Experts of a small language model: width 192, 46.3M parameters.
Below are experts of layer 4 (counted from 0) of a mixture-of-experts language model. Rows are named router (the router's row for the expert), up (a neuron's input weights, with its number), down (a neuron's output weights, with its number) and show model dimensions 48-95. Each number is 128 + 32 x the weight over its row's rms, rounded and kept within 0 to 255. Numbers have three digits each.
After each expert's rows: a language model's description of what the expert responds to; "gets" lists some tokens that make up at least twice as much of what it gets as of all text. This comes from a sample of Wikipedia text that the model never trained on. Tokens count by the router's weight.

# expert 43
router:077154135139182145160164088151157104081159111056144124142174066135152131178118070108140064126105146192129117108073115117144108126121142140108133
up0:157147182106115117139113169132144077149160147101132117153133146141140165188179119173139165176146119148134151107136089135089124118153158107161195
down0:087113142140161134109153120132120150069086097098133145108148148117179118124154162148095119073169142118117163107088179215109055155107133136126163
up1:122148110143101133202119140096166121182161091134110176102166150144121112071178110196143155145157156153186114132082097066106159090162133147104078
down1:074104104139200157116135150170101118115088116155079162088145147138152112151110142079140138124181172145130099134094105176129144128105116097146171
up2:135171081099089126086139184105127118163118126102122112129145103106143092165156130132153112132096143112189128117165162130132162151099119150159093
down2:133133137111147164150145136142037155179131112130147068152115134158148189132150117127130135154128122139129067051163103164167171151086110117141168
up3:121147121157135128126085091130107155083142115094113075097131080121085156061139087103102152122144114124046149089190177102113118110066147121131101
down3:213099123090095176177063093134130113108085152070112155085185132151163147167173074109183153149095167152114071112090136077099156159100111077113128
up4:133134117119168132060149135111145112154073163146106119077098106090146123158162098100153124122139081174131178110180159150084062127161119155102180
down4:134163145114099136109164074162159090107147146084195131100152122139157107178134115082063146149158140157172131116148117172134110097101095087113112
up5:123159123079137111147130111137146129140138116123153160128115117173143071161185170118143104091116112175114155226150165118110129065055105144117150
down5:128151083129139103159147161121095084119126125120158111118125139137156082196151151128136171080131150120198135122172076160116137187123144134130136
Description: Word-piece fragments starting names and terms in lists, taxonomy and infoboxes, such as A-st-artea, Pan-ch-u, Binomial name, Bro-d.
gets: "ch", " is", "t", " B", "k", "st"

# expert 34
router:076107074138126155121134111107132092148148125087086157130162162087140127131123184146104153155131099069121099132131207145140077125124139136167116
up0:102126129099105122116131130114129134154138097164141117141161114144131061060167087152142124132090162115126161106186127057111078186161087158125101
down0:155160186094142117171086126165118115137152170158118164131091107156181075159212175181168099159148130117163135132103101142104134110145110116110095
up1:177138099119153093137108122140115104133183127180088137103149168101125143134194124171077094064189091106083106101137151136107179106123134143154121
down1:151160157148143063138115105140097126186123136125123100093137135092152108118150187117168147160190097120081106140124104141152119161180106080146161
up2:122109136069091088078118140167121160149153134091141157135167104084160126150147131147201094141090117126094106147130164107092145162150135141154124
down2:131137122111110108091170155166122121099147121106154113128158133103164128172100067162139177156146131161080098080047125096113182193132157136134108
up3:076119147171153109161112062182188137117107142093133099175106078138068111098181130216145114151137176124132101147166078093072112112143155134140104
down3:084077133176106111131140083129146133167083137144125115108154125200110138128124110176143114147150100143104104101079144121071093155079176120103119
up4:161116134103158142121136152148125085172186111161151163084091145155105177173111069111164036116125046171135111106137137109120150117161150159128111
down4:151179111141111130085131218161095079173096149108153079090094154192084154173113067079134098114095089135091116096115147097153142113132090168163077
up5:187167133181144125108141113123120111155039120138121179123117146163158096146135172127114097071126146129054130146156198164101172072147120136101112
down5:167084140163131158141133113129147136146167129091063171128146112202082120113116096115132121109194126111072128134162079171139162113189126162130108
Description: Ordinal endings th, rd, nd, st after digits (13th century, 7th place) and ordinal words like First, third, second.
gets: "th", "st", " St", "nd", "rd", " Th"

# expert 22
router:176136117095128133124157109108180162134124139185109188127150162098119133091140099123137097106112092088102123164144193135160149135131100134104123
up0:130118094112098083113130177182184180124129154156125104051172093142109121114124144136087110129164063099194157140135161112143109082166136149126138
down0:108105101079143188138140165161152116099111115156146112151057145128171135105122107136128121104125165114165157082083133171125153089062155114076132
up1:149121209098138081162191146147101034191157142090150153164140155104125166118175111216130092148110124141158133160093084160079131098059114145099135
down1:120132148106151168102123163129112189105086156111109151141119103181066130159141149124091072154162180143091094112153132094132084128131122120149126
up2:162186135091108155144115158142067193144141121157100087104140090054207098137182116132099124160103071138108116122085180169061140160122188123142106
down2:125217088156129140084108073148186105144130134101212130081049153161171150158134141144124134107174079132104130188177134085150119151084122136162106
up3:136091157175109100114077158086132102118132189085112129073058086146125119084117147093155124119107119126163138096111151143097164098156125108111083
down3:049092163089126158148201193164164197120121094143137122102132181154120162119145180109108111091168120079049044209172154137124113118156163121135118
up4:103160157066098118093129141142167111132115135173146161092174090113136080121130078092205142129113087088142103144163117146106164100167100106145106
down4:135129135131177095112173095148139143072068156064124103116120168144129095165157117076133135107119132119144181080095113144128142139199037148096106
up5:140147117090150166084108123125163122145173057180153129116121092109122074107176154059110116114117197157104149146104137134089152120116106119165160
down5:115159069144142097162099169114123107114166181128122125140116130107162122142179111136136135094123159119106114164215134102150150127198156126073129
Description: The space opening a numeric cell in sports and election tables, such as goals-against after a pipe, plus stray hyphens and symbols.
gets: " ", "-", "–", "-b", "^", "/"

# expert 28
router:195093104116133143134095127167119103172140156147027134130134148200078135092142139128126067051129180115113124157068118125110108147052121117128131
up0:093178146122163124102164176064124145114109134154154127087118128139108125163133146146092177145196089068141124129102148089158164177121183067172090
down0:133106204106149108188115115118126108126115139163158144160118093096128102066168167145119115117184126143176102098151083127164075114145128148102211
up1:107148119114101086163122168126120093152151153191097138110146186137077099078148123173154157122099110123052096067187146129093135121137167157103169
down1:108166167121108125106098129133123063157082105113141089126137117118118105069151191159183084146169085142185072199072087112166150144144126105128122
up2:139110120106111100087136158120153145131144103109172142137112096043147139115160066115085162154130162144131129136100176118084092147066126122119115
down2:137104096073088137102094118115130091128152109152123155120092164104132147134128084123159167109119149177104127106081174114181132147124107182119048
up3:151139142174105092101090184094121148166103106109159131109092120143132051131126120103166138179174125127135177135113121142111150106121151140140142
down3:207078176144109163106176146186149116127112131096181109158169142210153103095163089104131163176112121163038144110136130150158098117144096154143079
up4:150137171068156142099132095160138124113127086177074113061096160126082113072095151148164114133132092147105193109102125139150142111113129114141211
down4:118182181152151098155140075160082134109166154107089087166032090118150119118113111143147126115190134120098119138160093148171152112129089081139112
up5:151142122127127059142145090131075138142113142207118163106113126130118145123154180130126145127132173114118117157180156073118128190074106072145129
down5:130120133161105138107167113135117084110139133150150163146142152127142078116135124179162072103114175095100139164177134084128149125128140113153202
Description: The word to after verbs like came, continued, returned, moved, or in ranges, plus modals would, could, will, and more.
gets: " to", " into", " more", " for", " out", " To"

# expert 9
router:198119145148150126113127135095148136158126166178174112129152075122141144051122115109151063116147127096050113130082155097139096138219114144052120
up0:185137121104130176118099079113118161128126177136159107033078041153098149084112125141135097123110158114100148126169097149138105147117163193114102
down0:156115104106099076103110134071187183166101197121100094112124094121122082136131146177086130089154100153105173129117117156139137155121139090141127
up1:067174190120178092139101170120138112135141106158127109128184112133172144100138125197109084167117118134104112164144145145111109086075042153149141
down1:105185162115177122109093102120094159210180192115088116132120114158164163108164204127151122094107096106160135094084126099114176084135098126148131
up2:171127146107148105097113120097148142078144154103158096114119074130124119097171152142129128173084228108086108109114144111083134049104124099118133
down2:117120096119120064165123095136146107104156186160134172138143127105113089089164172122097144131107104142163124124115168128114132117078098126113157
up3:126151117170106192130175100118164110152148148125176172125096126161110081177127116181169175166108129185128113163084097087129074112122091070109127
down3:152135155090111156125128153112122106129160170108144145083132119166127093098137091096152134128052087196107093089147175134114126121108119088125149
up4:177094143136126144098070106089184137166090122149189137086143108184166125103139076153174074152123164143141077108130175114145103086171123102151138
down4:102120186184086182152181084150149118207125140147114091158095131141112107090125112128121194108194115169110121130137122167116094152085127165107124
up5:144157097155103115142161116130103087116091189139081157117094058157158146097185092100113060106088126153183114144180183117085114127133122127132142
down5:074095090158111169113110140125116115104116144159128195147092151106155111152136102116113101122132138106143112180214121154132182147124115116132148
Description: Hyphens inside ISBNs, dates and scores (3-89411, 0-0), plus nouns like name, word, loan and mid-word pieces in rare words.
gets: "-", " name", "or", "–", "ou", "us"

# expert 20
router:106136125128097137130122177098095102122177128076160113117179144185106143040116145111164133157116124126127140116132137159127139098071143156106124
up0:099136087082179168104086143085160130125129138205175119089078129138202099096174204125127154058110128099160097134132110131081062158071127145118117
down0:106127127092164149116122146160162087249100125136157098072094169169130126156125092106084127088128138109139121168170115100124142115122181174107131
up1:175080145124117133131090121164136107127149107073131167099092115113114112098154176180108100163137134111155123129121149161169185119110157152138086
down1:076103159151161106151088153139090097092145105115113115111154122132116113152167158158084076091110148149070127120074116154084062152076032136102094
up2:118151145161077113077144190104070161168105129125111209127096109082194074136149114083115145154133133102129097185223152113127119123115182144148123
down2:089112164198072114145189134110153097164126130149156084164094149103121085083129133113158161155118085094113126136099117110140142125078144180062131
up3:195175080111122129163162139083146144097130146088147117153128147075070076132120126116161105206153142180098145069179108117189099107102144122129173
down3:116125125090129142137116138133138117160158110191129112118116058107112091135117157144175127148133132146165136152117097078142133127122132145106070
up4:134121112082137109114130176155128191206159091137102157116143088128175139108152102145158096092088110144118147092174173092074187163108120171099119
down4:131134166146132139176186129087046132148122130108130111075135076131142140116151145063135127130140102147170114154086133159133140094085108118130174
up5:129144144097082116094123079175115162084114158176106227130155097113133089112131109080124155128105191080127087130181124111124092115104136112128144
down5:126190117083136113164101130132111146141113143134129095145125173095181095139156165108078058151138112106123072178199152132151121116127119109125118
Description: Mostly the preposition on, plus for, about and along, after verbs or nouns like based, depending, essays: based on, Essays on.
gets: " on", " for", " On", "On", " along", " No"

# expert 24
router:128148126101117134140115136125171183115173142150184158142177147077137116144119105102136104101134098086160132109112140150121148139191102130092126
up0:165189188131135104157108121124113149093128079102113126091131134187149123188169193150092065097116138136132159150122128123142062093150132123114209
down0:117146147125162127156134145187169135121188137158113117114154156134100101198175117170156130074123126188139090107121192141145164125158154069067116
up1:183172126175108135107107177167143099146157143163173159080157160096114104080168097158119170098145114128150172107113157151099117047181123165143170
down1:134114141090135149111092144139080092122134150134091141151073146154084106100096089119182061106139142181123106117107052136172116105115130111140130
up2:185092150085142108137094163129112165131183119150143120133166108089194085140155127065180084169099150114112092161109164163109135126064116119122124
down2:157161158135071113048142104110079124118185099135102131238131085107122150115042118117168200131113125123178090169079132151132101107134124183137129
up3:172129167113178130134136201121175198122108137107119104128102125112116132079058073130150098172186143177130105080110121139063135087127119074158077
down3:060115140140143152139133110203133088126141080107109130099162121104090127134164209093156111151123131168057152152133108186142136163136146110159076
up4:132146209091148075107099124109133176126134133202115218126152160158165142157124132091104087145119114132118118099124166200064121148111113130093105
down4:098113131097154137211094150181152159067135137115138087121096090098064102161166179124121125140132134084076207139053087180130143117170123106151168
up5:134184139104109103107156075138128157185148115144173164126161142091092111086201098129086167064108123119166108164144180116111134128108111157172159
down5:169105118150104129089169113127088100113122093173165166109089163113098116116152149123133128146096137121159143136150167140150194159101078071172105
Description: Year and number starts like 199, 200, 201, plus labels such as draft, Team, Candidate and Billboard 200 in tables and infoboxes.
gets: "200", "s", "199", "100", "*", " Team"

# expert 16
router:184123076094114118170109135089158098123135130027119158120173174148177140053101141129155110091138146183111147120206112138109097127149128120055137
up0:148152159114146046145109137158152122215143111163105124089130122121138152153133124070157106189117124109144148118127165147135146112072081078134167
down0:131162126114138077154179164164131118129123134115195111173119137077156089089159149151115128163125127115168146108167140163189104118119120092155190
up1:197089169086148137105140118148087144188170115107073201113087198134116169111143159170124111113150174129073145163129110141097106124095166121095136
down1:093123116145117067137116151148056076161146134092143155099167151110088098085191175127130160105156153107148159135167107085129112099136137121099163
up2:138166178137044058125110115187177092146175145077127145142066099117107097093134061127142112136082065153123107122131144129133085164127158101174162
down2:110153124146141124099186083184093060126165112092115129109075141164133182188063070101165127114109147104089120174125101130115131191083101160173071
up3:129110144144155120141172116146163145091120104085064142109126157092110159144081144103210085185168157136065134066144111193104098125131171149102090
down3:156062183120185129156159131116153152180131119194143124111136127076194080102148136123152120131139156159115165096117114147111111078166114137127161
up4:132168137070112137118164146071135155140118152161125134103176158131148131103189119117115118112095146156132158137169129091161108102132158141112156
down4:140107187167091130098141120157065178133109127174122113114125127114194158108093165075116152097086118152141053180117108175048165163111117200166088
up5:164157127152158129117140102151164125128083121110118134112093116123114078138169154122169136071160087110115136164122142112121099091157132108097088
down5:120191110093144086177058100138115109046096141125064149141093126065096079190131135120133133151080165125111085171169118156092187126140139081122172
Description: Plural or abstract nouns and suffixes ending a noun phrase, especially years after numbers (after three years), also areas, authorities, -ations.
gets: " years", "s", " time", "ations", "ers", " people"

# expert 23
router:081104137057117146121085133134171136112140131125139173150166098171154116132140109138160155144139098122105141119095066123087151143098122139139131
up0:144136191146119144124108148139098109149112170158135117096136109089112170109155156122132144154098137064172185144113133116170146161136101118120187
down0:131180121151134108095109141169134151108123109147113079111136160162114173129174149116171089108089166093110141163091091104169150145099089062138113
up1:173153116096105114163157133130080163146186149129111166095180165100097112089218139140116136175079063181128149180135140160113106081161093085049132
down1:116170148128138100067137144173064134119169188112093152109103121147106095094181179134181143175095097117167110130075135132103088111151122098090103
up2:184128139098119097155179188076187114096122133160098142126146081059145087152122140098152126083070141151148138105091134147135097150094104160109117
down2:116104116087089141134129090141083076144106148102136114164187129161150185141090084167131163175141152150163104157140053166128164132130149113196169
up3:165104090175077152131112119177140181140091139082092144120094066123135136135098146129161178118135122099150124139109131141089148145153163068126111
down3:142131092142143168127155122085145139129139148121129119110162119073134145090082142176100130168164083111052105174139134092115168110118085111142147
up4:134134174095141074108131171162153141157170062159125172169143111112128125106102054142142067101091099136110141097132115110126130144083097162133090
down4:164127115171132166079180111118101176137176147114102143080123069158129105168128147154140197153120133113109135149158089173129116139145075146141147
up5:120199087109179123139157172106164055095119139154126204083112143117143132182152128131112136129128121171146125180136104160176190112188141179108121
down5:101132108120123116147164160117104095110090120147085145132027141145158157153113116108114108157103140098142114129187115068117124119121135111147122
Description: Line-initial hyphen bullets and pipes that begin list items and table rows, often right after section headings.
gets: "|", "-", " |", " -", "   ", " •"

# expert 8
router:164082143148134142148187132122091094147154070088114136154132145043138120133140094128151154136097119117144114100112141139137149131087111121146120
up0:110108081104166144164136124155154123135131102114175120143132127154083144044108113169044051086122144157124109129128089126095105163128135204101083
down0:171123181113160115130140126123146184062172074125127118080156021135115096107166146129129071140212169127106125120120098154131146175162118097061169
up1:121164142101107091148136147159114105136067196078146170108168131129079075113154105086146196121132144115156066174146130118101163091169104135114118
down1:133155120119120097149133157158125160180150079061146060141231061064149107173122189147151199152142135071137135154136092128145148180102116108098131
up2:127179135155096094143093133126105150183099108150146126087142081135175098147142148120129108116055095129141137146130157161070100119111109151166127
down2:107170097176103124132168068157047128075099099121103146086136162101142159134140114141174157092105093179087113159059189131144179118127132117146125
up3:159142141150138141144075127113176069150099152076144118109113120146045070087108151147172152191154171147172108147113099067121148061125086187070177
down3:152114142127129163135155113093062163112163155118160109104097162165151096118163172158137170130138126079110147114164099125081101110144140091120080
up4:142149153113172122194094115109097088179177058131138157121163149138144115138120069133170065090101167164123113129136131153131146121102131162103149
down4:085132148092174134121165096064136083104121109107116135113122128151172111166136136096101119121139090061129055092215109129114115163155065147147166
up5:139164156149133123097165145129136113162067115151150118154088088073126123077128093066097108103078149114106114148131216084132126128071153138098118
down5:113136145149153178123118132103165137128123123152140116106100086116152081142117133205111092226124073119146119150131068074103130101155154093152075
Description: Single capital letters starting names, initials, formulas or hyphenated compounds, often after a parenthesis, quote or hyphen: W.H.S, Al_{2}O, Non-CM.
gets: " K", " B", " C", " S", " N", " E"

# expert 14
router:160103110121126125134107087142143175000136168098154112135130093160120130076121137141117142173129124137139142130106068116158166126204097138115162
up0:139094162171073101100120146153129110147127155086112164105117129167167149143173105135204145070134073158092168109118160094145091084103080120174175
down0:084149104097144162157101121161189060063130151129095161129090143154142150147129117126191146125111143139114132194068104121056185166120117147102142
up1:117117131157183106157147147141158125132129126137124121121174129127135134108140089208168189152151192148080130099126198133122121128192135147105135
down1:142047202092150151115120104138133132129178162167027096127153089154126098107169074069096099113222149112084053158095172118157099112112141119131160
up2:178157150100073109109140164114099194132115127155155176088119104147177097123156106088176121122115100078130138115174124160127132120103104085160118
down2:132165132106143109104165125123121082134109118082158151123176132145132151130135099121144124180100171137142181165196116136142153085150152038221136
up3:105134134109151097161094148133122173114149097101138197126091100083059109180116088124094085077119115095134183125124081085089134113127055129138112
down3:132106099161169126142180090129131159101133146152059127118183106174101100172121115193124045141156092117123090082138092145091143126180072122142149
up4:165151156134139195113111156029108096102135092102191119059111126084127138103145133155148143147167073121124163120157166144103115127176133094107113
down4:150104176084151200103130119159128159191129120079135147144092148090158094155143137141169134180069043123163099087077136093094123134149159116113141
up5:155160077124156048114155118157134116077142086135117180152149139148162133134198070077122133094169080148127169128130169090118168137083098169093139
down5:155132110135120092113150139112148093078122158122096145157108175119155116145121126109154102125097105173144075112111114125133170148150032146189091
Description: Spaces and word pieces inside infobox and table field labels and cells, often before years: Colours, Family, Engravers, a space before 2023.
gets: " ", " also", " team", "ors", " ex", "ers"

# expert 13
router:074121242141103112115140169161128202130202126145108098129116070111179130103159177133109123121120110157090134143147172116083115118174145137151124
up0:069114109130156152142116133119099181137095229100112099111081127118131128123153119122123123083194115165098076144127189120095125096124118104163054
down0:189091128106141159120126084143132141120126158155089089129199113101156061097115092105126138116144141123151087124089180088104138094161119136116121
up1:166083161110129157109096202134133127208181147121118109097127165056100199112167097191160127100149106122175095128127156150102185077152096113075103
down1:154168134113130121158086120161100087129116149137118127115201115130151085113180178113155132164172161121136055105128132122120129173098070125122158
up2:124101162107101095087089158104090172111095131104205120147124133101123127093119115147135118160122141134115141167105149138099104145126141097151130
down2:131130117152119136106126114167115116105133097132154120136139106070135166177084093095089167154108167151044186116073182101160159111096171149153132
up3:110153136076164106105096148121101208145092086183084166138150139124126099082160102161101133188183155152159083072082169096078150164174100084095107
down3:181117132092144127119142102158135148122137095115141094141180066078185145136140054137105156138210161172137074158132086187135119096155082163104083
up4:108100114154150065137064165120078158115213157157142183103078155192160128155118102084116150170125052161126162156162165174081132140095118147090133
down4:076158145176131170112124073142103118145125142076140127145125113181086106103126116160148206131093115125189087147138183201145179140117080190093122
up5:120087097158152106145146083112128117119090148175140136056128166096172173140121048085126122145125156168106121155108131071143202115128119116129110
down5:144155156139096099080085182090132109113135128117111153088042145142167113190103179124147106102091142120135110147145116149152148154138089119155152
Description: Adjectives after the, a or a possessive, mostly ordinals and order words, common in sports reports: first half, second, final, last, main, next.
gets: " first", " second", "est", " last", " only", " third"

# expert 47
router:142141158166094111141065140123059135006076155087120109111098128128098131108131078122141148093156132141165115130142110127208150122150131106079129
up0:138145158167081109138082100146126165137088142074133063142150133182168077162148098155097093162139167125126119130098088131144135165141147154139137
down0:127151073066166209142092133154145151110120141094154148104121083104079124147109112173148080137115108169145068172078140134126132137111149154138146
up1:169155136087126109118134110140113128176117129158166158148151132136166135104168179140124096070123111105193153162118156164130149128131120137079109
down1:065119138091101106155032124084121116110177153098095099116180118142148159070147133143117144145142189155096099121151145096173131177104149127106157
up2:127079151118141119118128128139134169180098086103078083159171087093185096127180137076128170149133131129135122102126119164109087076136195064103094
down2:136139102125114121158158127121096164132149111090117067160136101153090165141110085163115086150172121166139093114099138184141147166126152161178148
up3:124138093154166110150141113131149157141105165119106110072058129169076071042141058111157155108126144097137109088111120109129086163144143145155119
down3:166124077143103131140121179121156112151134128103193122132079078060140162054147040211151185134125082133139105140106076131157077156153069159145104
up4:128109118097094117128092193116146100147117086151088154078109114082121129031183116101136131076124121128124056117115130156140129162091068129120117
down4:136137153164162175121145046122074116097133127133081126083109107148143140123165120089143176113118123114087154163133168139158106071089117098156129
up5:171156106104132066129157158144086093135072146121088140100084119115120102120180121110094114104099150171140092093114162087159163136119085115055116
down5:175120138119066036119096167084096101104095180160133090071120140111141128131113111147145104191102135091117145125155137104153127131085141119109129
Description: Modal verbs (would, could, can), to in born to parents, periods in No., and closing pieces of names such as -ton, -ors.
gets: " to", "ton", ".", " would", "man", " can"

# expert 46
router:111117098167126135128115130131167214136141129079078141123176130103138130147116131135165121042119126191101113138127105180124149134129158131088135
up0:157146152091153183072113091122124105154068146157114110141098154097120169153090082109150159151084101131162122137138144126103122149096099122121156
down0:164147112095121196150105121098106098097148142081132112104127090130164163146189068121160145143163195167166129111097137154116102106073149118150157
up1:155144101148110153078186123131112106134199098083103086063168146143114141082147073160186153119107132160119104105154146154129117126092148162095193
down1:114142161047107085151090148155110051165154143075146123130138075130087098131149166098107162127177181129130107136097113087120179126099098132130156
up2:154134168134112118156135120123164131099147146193093120104201059153171117189090127125128134136063141140157128103105137119080135080044163126189126
down2:118181123174129106154128064064113134144136122150108087113104118143134100154148082107151117099117101100127149076113125103172158137103123130151130
up3:120197114174173107136071091138145181120086142110139071186064132129065079099096147166120116146151106153147174125120085088099138111134084146158086
down3:087126104112118125108131122187208119156117177128153124111104142095126113126136168161189070145147135108163131173117089127148122106071083121097149
up4:099158097157113113110148171113107135238175118185177160108169110097142099108181150119138105126099126154137172112149153135070113158136117138087121
down4:147131105110129108091109127106145122113111072142123127070077106136152204111135100167098146163147142100101088208086192118136138139163167153105115
up5:168124181118186127159180077166147109134075130157149150133153079148178101079194121102118155147124125098127170116129132139150164122116084124115154
down5:087115175164095141148075100103134109109103112119106186118094128092144111191112152155122166109130126102125036163113076130093174115182124161115160
Description: Single digits, usually the last digit of a year after 201 or 192, also highway numbers, volume numbers and decimals.
gets: "2", "5", "8", "4", "6", "9"

# expert 7
router:182096110098177165192113113112185149071131127131174104136077074150133146074133114148105111097162124064132126117145119154125092162136122097083139
up0:079139134080138166120161092100155184156116111128119084092136135139087135150141140167127169162077113132156153094119117109081147152046145187255122
down0:090165139127054128178186102121173115127104176147172073143147113094166161082152092189130130125147139073134143104170153082150092116061165088062075
up1:130159177107134102162154094166147171154134120128127112065157120087137141108160091151129142179117140105112191103137193183129187122108127087110145
down1:113130096177228170116108155149151166098128128105115124123171071085155082121124183120129116149171144170122119190109154214141104174163086097155131
up2:130081139158104056134123140122169136165176112137104140106094100036217145172176068150109110159076146112130135136141147063105126152091114152138107
down2:166190095121115109127207065096134138166100147091160124154121114119137171114181140147078180190168106094119124118121135075101108182114074105152112
up3:174183100136174131120075151078143150081155131088083120111104133135092147081060136144136133133095158106156150102163168161109116127131157134139077
down3:168117164126167076099194109161116069116086141163181165075187119182126082128174097135165119147210205162107095151098123119145182154135129150142120
up4:090165115139116082126128126158150182162223110129087205081154153132117180113105066123147132145105109081104157145120104101109148127123087114181157
down4:150158085156127172117102079157171210087135152131204106107137181230103140175163152116128155111096150106144144122161139157236135116127101135184101
up5:143153113143175086141158125133134103106117160185117143158090096160109111165129139053119115108111136128102111094181138138103177073124076118129152
down5:139094117119139110095131098080161084172089133154076189168161168138093139098156154101138098127163071091065102101200133131128132138167127137142169
Description: The preposition in (also at, under, within, near, during), mostly after nouns or located/born, as in district in, school in, took part in.
gets: " in", " In", " at", "In", " under", " within"

# expert 11
router:174102108090085126145114102088184178177167122158100132134122206058186131135127127114101088125134142061112115135160169144134117122139124102129125
up0:166121154137116055142116144116122105153119142104097106158147096129135108103133130116145170134188106166124096123131142099077101098111092077138098
down0:095109103080132146122149191147129072089075178113113093131163142128118179145108117176121141174108164071138126158159144150155136183145112149128162
up1:141132181094168107138131139187153084165102099169124151082153105141164151105113130146153119108086147106154110150076121124134217093183089153162137
down1:081097164139150166085120109162113093135119147171149139120223156148166108130124166113169102058165083100121148124155137145163130118125134177098139
up2:169141135138070139125174145108102159138082092154169152121195126114185101089161100140101108145116083169125166114120143113193112151146173134093152
down2:119131122087149086102123145108143119153108165175123101167145092114142102114091044111065057128101130179133131132121087185096124158079064121092191
up3:151141128123161073225147133086154157077146141147089136156063057134089087130134208121104142157146108127101130119157126097110147095170137130095077
down3:112103153104093147140090160251144118097086156118168196102142084133136105102109164133112094112146073132086094113135071135156066069123114130127100
up4:142109145112104079131059123134183140198173095194115162118101128080174083103138043131127047111075092127135120114134187067117176120116101116090133
down4:100143152179129111138113188087156184101135124103129147157117071142132072151116073115149166111136109179153100113120153116143131073142066080122130
up5:067170079135142113163162164141114176167067089127110207092136138164136123087146152122162132103126132158121116135118178124183165106080099130137134
down5:066139060095166133194113166079151130155118115113145133128111111088119074127126178191100077129107081104053136172149158093125129181158078091111063
Description: Single capital letters or short capital pieces opening acronyms, names and units, such as S-N-R, Sh-usha, c-P, M-eyrick.
gets: "T", "S", "N", "P", "B", "M"

# expert 37
router:108147148113151128148126139020074079091094126142121126152069159131161138090119109156128112131165157132139096103120119143120136139106178133106117
up0:115180154192135085169123109167134123145103122149104138105092144121106136142053113182170123120122142082133177118091107115070134148043131122156186
down0:172157069124087088123144146099178082169086114130132125118146128131121163162085157195136162100139117061153124109096107103179150150088088116144147
up1:110127146145117092076106150128097136191149094117101122160212095132093168065150026147107064099194137115126170127134075113133141134110186105161143
down1:120143110113086039158104093170085128178145121088075144122184107120105138171175149095101135096191138168128090131123190100148141127148152109092086
up2:182132159074083126138126103125107162090056145109158126110151118096128097126147083124104168154113112118106138102079136136119140077056163099116084
down2:161189098162094103142167111128143099107124145127108130129146070074134110128140091061133073157104117102100105203141201147167149167089099119119138
up3:174138144162189123152134120097099118103104101113055106135102135119128176107108112149137133082159123079141136104114164215164109120117145105108122
down3:144148129099147112181089133155125109092178119074205141096120168093124061087053185114141132196172183107124121150061137130128132145109115114171122
up4:170114120126082123165119187063065158143137126215151198135098131128141096123147097099119047094062134184114168151134130135097142121124143128161097
down4:097106127176174168036125146137103130184131107104144167155169078143144109152117122113124162151149140156065115082141152159097122121183102124146102
up5:148140087142101100130159158098137160141147109133096181117137145167133144081183098100112096101156091188122152126184084089075173097102191114136175
down5:086109153141068120126094156174082164187107116126113132142120166125129102152093193067185147167138108125137140133071141110134197127153068064110069
Description: The preposition from (also between, into, around), plus final year digits and aged in Born/Died infobox dates, as in stepped down from, 1945 (aged.
gets: " from", " between", " into", "aged", " at", "°"

# expert 15
router:129148095110091125152082159117123062143184132139103085119123141124108128218122131127144114094135142149150155141106155116121098129143161095103150
up0:124209095092151116097124149153172107167157125120140111112112126205129141189144131177178142129118109088134118124119100128158149159156118148185152
down0:160177124120146136131127140156094098158108104181153237096125120179117118077161087113145108155120136116111160105087116110151122097173086135178140
up1:143136158071124103129156100115094095106147172162113161078169118175132154091112059184123173142077116101116090117123142104080159125101105101132097
down1:114121172095170148138122128166083119128146173122090087060148160141183111109159169151143136112090190137149100157131119148141146155111089123139133
up2:103142104135108143082131107119096104217160190075124164159126112060090112164165061143102120120084099088145131095113180148077070102088131121132152
down2:128136179130112102138117118079161118127205125133112113191132104086141125127141105161153136135175135139167136183191142144166126109152213173076103
up3:121092085138156163184131124103148126137123112069102097117100147142158140104123144109124086121116110190169113080093106089157096084144140179127147
down3:111108184170071161153121108134180109155186148169101166110124161180096134146067115130110093169123137158121119060103105128133104117089110176183094
up4:149158112094109088143142086105061066164128160170100111184160056142104105172143077161164088058131108117142132117143146168116098180151140112110096
down4:165157100089092170160125132131142134145196117132122117111151073113139134124136151085126158106201097185111099099128081182143097060080109060165103
up5:169113118111091137126149110119085139059115086144177105087120098155158098112151153141128134119143121126122168149198106155127197127122128117130159
down5:115084137132139139111113137072087091130077111187141130150111117129110067135138141167167127103160106101099124151141197097048144163135171097131145
Description: The word of after nouns and verb or adjective endings like ing, ed, ating, ly in running prose (termed, refreshing, vacating).
gets: " of", "ing", "ed", "ly", "ated", "al"